Below are experts of layer 5 (counted from 0) of a mixture-of-experts language model. Rows are named up (a neuron's input weights, with its number), down (a neuron's output weights, with its number) and show model dimensions 0-127. Each number is 128 + 24 x the weight over its row's rms, rounded and kept within 0 to 255.
Before each expert's rows: a language model's description of what the expert responds to. This comes from a sample of Wikipedia text that the model never trained on.

# expert 9
Description: Middle and end pieces of longer words, often verbs, such as imi in assimilate and asi in purchasing, plus common verbs like give, take, off.
up0 [120  70 123 154 149 145 148 168 102 140 125 111  74  88 104 152 155  90  95 155 106 138 136 170 144 170 127  95 105 140 155 143 126 102 121 138  98 148 125 158 109 128 137 127 142 173  94 111 148  98 148 139 114 152 159  91 161  91  84  94 115 149  86 145 149 121 120 137 101 110 138 108 164 141 113 108 126  97 190 109 124 113 129 139  92 143 132 127 155 113 120 122 147  95  96 148 116 115 148 153 142 157  97 122 125 149 155  96 118  91 137 143 116 107 115 142 127 153  98 162 152 130 163 110  80 134  93 128]
down0 [112 121 143 168 124 150 130 154 155 123 131 121 132 140 149 105 142 134 155 118 118 127 116 120 111 157 140 100 150 108 143 122 108 111 116  88  94 116 138 116 135 133 110 113 142  75 172 125 176 126 138  94 131 105 132 130 114 129 117 100 174 140 101 135 145 154 117 136 134 128 131 131 143  96 128 163 126 142 169 145 141 124 152 141 167 121 153  73 113 105  90 177 130 149 117 143 113 131 102  93 104 136 175 136  90 109 121 121 123 150  90 155 137 155 155 129 160 128 127 135 133 157 134 150 132  81 149 144]

# expert 15
Description: Short word-opening pieces after a space such as co, du, ex, e, al, as in Cotabato, duty, exhaustion, often in geography and military text.
up0 [116 116 114 123 124 149  84 121 132 181 146 151 141  99 125 117 129 167 111 132  88 141  88 122 119 149 139 119 169 101 104 140 106 152 156 170 145 139  97 131 153  97 140 125 132 141 175 101 101 135 172 105 155 117 109 134 113 142 174  94 115 101 133 158 170 125 121 110 143 159  99 116 115 144 146 112 144  80 152  79 150 129 131 149 119 122 147 109 154 140 115 146 122  95 156 146 153 132 117 134 123  80 155 176 131  99 104 115 103 141 170 144 147  84 118 106 129 109 163 127 160 139 117 143 136 163 135 118]
down0 [107 106 120 136  96 134 141 130 153  92 138  90 114  95 123 127 128 128 126 152 141  82  90 109 108 115  77 117 156 161 127 136 156 112 137 155 122 116 109 113 121 121 186 129 100 103 153  99 123 140 167  99 119 131 130  95 178 133 101 141 141 156 133 128  66 139 137 100 145 117 141 138 132  84 111 153  87 132 129 116 130 149 130 133 106 141 158 120 129 173  88 142 136 161 121 169 111 172 162 131 116  73 149 147 211 114 115 120 126 109 113 118 136 152 139 104  81  85 110 112 147 119 118 114 121 125 142 171]

# expert 2
Description: Percent signs in census and demographic statistics, plus quantifier words such as per, some, each and all, and hyphens inside compound names.
up0 [143 115 132  94 128 102 163 132 134 143 106 124  94 112 109 168 133 131 145 128 125  99  93 112 176 140 151 126 117  90 110  98 152 117 175 118 146 134 176 111 160 157 139 131 125 135 121 145  96 152 105 134 141 147 118 124 105 118  99 118  78  87  98 121 159 104 104 153 128 120 159 140 140 140 169 136 151 115 123  91 108 152  88 107 130  97 121 143 145 151 152 135 147 157  97 104 117 146 138 105 129 108 113 136 120 116 120 158 117  76 180  85  89 118 129 135 130 156 149 109 137 111 161 115 161 167 136 112]
down0 [149 149 118 167  98 123 122  62 122 115 125 110 129 117 135 167 124 146 113 135 127 134 133 143 144 123 105 119 149 130 129 138 117 131 114 164 137 140 146 108  48 111 141 111 153 126 151  95 150 102 156 132 111 106 156 105 123 191 118 106 151 143 104 116 157 119 127 141 128 137 145 176 133  99 103 144 183 135 119 170 111 132 167 163 116 194 141  96 128 113 163  86 161 182  98  76 121 166 118 115 134  97 140 170 145 138 141 151 112 151  90 114 127 125 182 150 112 133 116 142 172 133  85 138 128 147 140 132]

# expert 7
Description: First words inside table cells after a pipe or semicolon, such as Inter, USA, Retired, blank cells, plus reporting verbs like announced, said.
up0 [ 76 127 146 133 151  70 146 122 119 132 160 132  96 130 147 109  95 164 175  88 159 129 118 108 119 148 151 138  93 165  91 116 154 123 117  84 126 118  91 107 111 166 177 128  87 121 123 162 135 106 131 138 133  99 120 153 133 163 138 145 138 139 116 148 124 124  93 108 120 125  96 134 106 140 128 117 113 165 145 128 116 116 130 107 146 110 107 121  92 149 159  99 120 129  86 112 109 118 105 120 142 151 111 113 142 172 178 113 147 108 142 134 108 156 105 108 126 141 150 144 146  89 162 114 130 150 104 105]
down0 [128 145 123 179 127 149 118 189 110 104 138  94 141 150  66 154 127 117  85 117 119 126  72 147 140 135 154 110 124 140  72 149 125 131 107 147 136 119 146 140 137 154 111  60 131 144  93 133 161 176 107  94 132 110 185 149 121 132 134  86 121 103 127 101 109  90 125  99  98 117  57  89  89 101  99 149 148 119 153 138 173 104 136 145 111 119 104  84 141 167 126 121 105 100 113 131 134 114  94 164 102 128 147 119 112 143 117 162 122 128 131  98 149 132 152 165 122 122 105 161 151 142 157 160 111 117 142 113]

# expert 21
Description: The apostrophe in Women's, the pronouns I, he, We, and word-opening pieces like we in weapon, un, su, Li.
up0 [134 165 121 113 143 122 116 117 112 167 126  93 144  98 154 136 138  98 101 137 102 133 138 128 125 140 118 140 109 138 110 157 104 155 153 156 160  99  86 167 123 166 140 139 112 115 124 142 128 128  84 141 122 155 149 133  72 155 172 153 115  99  99 104 108 176 139 192 174 152 121 109 128 154 114 164 174 127 127 113 123 132 162 157  99  87 130 117 148  86 132  95 124 130 166 136 179 157 127 183 124 149 150 152  86 121 151 136 109 140 125 126 110 103 111 123 139 116 114  81 132 133 157 106 107 144 160  87]
down0 [152 139 141 158 124 131 128 141 138 122 164 129 140  79 141 153 115  92 151 141 117 102 184 154 152 145 162 152 108  79 131 117 153 160 167 146  82  92  99  98 102 129 104 102 108 152 115 118 118 122 153 169 130 157 104 132 114 162  86  69 160 133 126 169 160 156 132 110 123 110 106 138 106 151 134 118 114 136  69 101 120 158 130 121  94  98 123 186 162 110 152 137 139 127 148 133 149 111 143 134 112 161 150 157 117  92 144  86  90 142 146 178 131  97 105 131 132 144 151 169 116 154 115 121 121 109 120 154]

# expert 3
Description: Words in the short description right after a Wikipedia title line, such as cyclist, footballer, bacteria, team, plus opening brackets and infobox labels.
up0 [ 82 129 167  96 124 119 123 140  98 129 110 147  97 110 101 111 131 143 129 115 162 108 141  98  50 111 161 148 156 138  84 131 124 108 135 147 132 136 105 124 163  85 139 122 115 149 139 121 124 122 129  65 110  99 122 111 114 109 136 146 116 150 132 149 148  85 125 108  92 157 105 140 142 151 115 133  93 121 114 110 132 136 111 153 100 172 137 187  99 138 115 139 126 113 137 112 168 151 104 113 131 146 152 149 145 143  78 108 130 135 136  95 129 140 125 152 161  88 119 110 119  80 141 115 104 109 135 132]
down0 [132 105 140  91 118 148 112 140 116 140 122 167 148 138 143 162 108 129 138 129 141 170 118  71 148 122  68 138  92 140 115 103 103  73 122 134 164 116 115 150 122 160 140 159 135 140 168 139 138 155 136 110 119 121 144 108 110 141 166 142 165 148 115 101 110 160 140 133 132 152  98 140 137 154 125  91 120 164 144  67 140 192 140 171 151 153 140 109 110 124 123 132 152 124 134 140 144 126 119 141 100 131  82  97 126 102 178 111 112 123 159 155 110 122  76 145 158 138 121 135 116 151 120  79 107 148 120 106]

# expert 28
Description: Sentence-final periods before a new sentence, and first syllables of South Asian or Middle Eastern names, e.g. Ni(mrud), Pra(desh), Ha(ifa).
up0 [ 86 124 120 104 139 105 148 128 139 114 156 123  95 144 127 116  94 110 136 121  88  78 116 111 145 150 130 167 148 101 147 155 143 131 113 114 128 128 124  78 121 127 111 145 115 136 139 147 163 129  97  69 145 117 153 133 111 149 139 146 165 115 151  56 158 132  99 155 172 145 100 114 103 147 126 141  91 105 159 148 152 134  95 159 109 119 130 139 152  97 122  83  85 126 137  81 113  97 146 153 162 123 123 144 123 175 149 105 134 127 112 136 138 149 119 137 165  76 141 109 116 130 112  95 182 134 160 133]
down0 [124 110 124 140 108 118 137 106  85 139 100 111 107 120 129 115 108 155 119  90 110 134 106 119  99 116 130 143 134 162 150 119 118 125 149 148 155 171 171 129 142 132 105 191 136 117 119 146 138 126 187 111 105 124 100 113 132 115 154 137 163 130 154 163 125  92 106 114 153 116 111 117 133 111 138 130 171 123 143  92  73 111 118 122 130 165 159 101 138 135 124 164 112 140  79 139 129 149 151 159 145  78 195 125 115  78 134  89 160 111 111 150 132 148 134 117 143 162 153 141 146 119 153 160 148 171 130 134]

# expert 30
Description: Line-start dashes, pipes and field labels in infoboxes and lists, such as Coordinates, Born, Genus, Location, Website, and their continuations.
up0 [147 118 120 128 106  77 154 103 148 165 170 125 170 103  99 100 130 145  93 107 148 122 158  79 121 118 151 147 153 101 152 131 150 133 185 165 136 161 101 153 157 132 127 149  95 111 136 144 147 152 153 119 120 111 135 111 144 171 102 166 105  97 127 155  62 138 145 154 127 124 130  86 112 104 119 127 157 115 131 136 176 142 134 151 114  66 155 134 166  84 114 148 155 105 132 123 154 116 144 120 126  95 122 130 106 151 105 141 110 125 102 111 149 122 106 112 105 132 140 127 128 153  90 120 160 121 130 136]
down0 [135 147 137 132 152 114 135 110 106  86 119 119 141  97 100 161 135  83 128  84 140 122 105  59  84 115 110 115 136 105 142 138 140 105 121 174 171 130 154 130 131  81 121 155 133 113 165 151 155 126 160 163  82 128 122 122  68 106 160 103 136  99  92 135 183 140 157 114 133  84 101  67 131 107 145 113 131 126 139 141 118 144 143 103 150 164 149 124 124 100 131 150 117 148 149 113 186 107 122 132  78 150 171 113 127 138 140 157 136 147 141 133 144 148 107 168 120 109 158 149 157 154 114 100 138 137 114  94]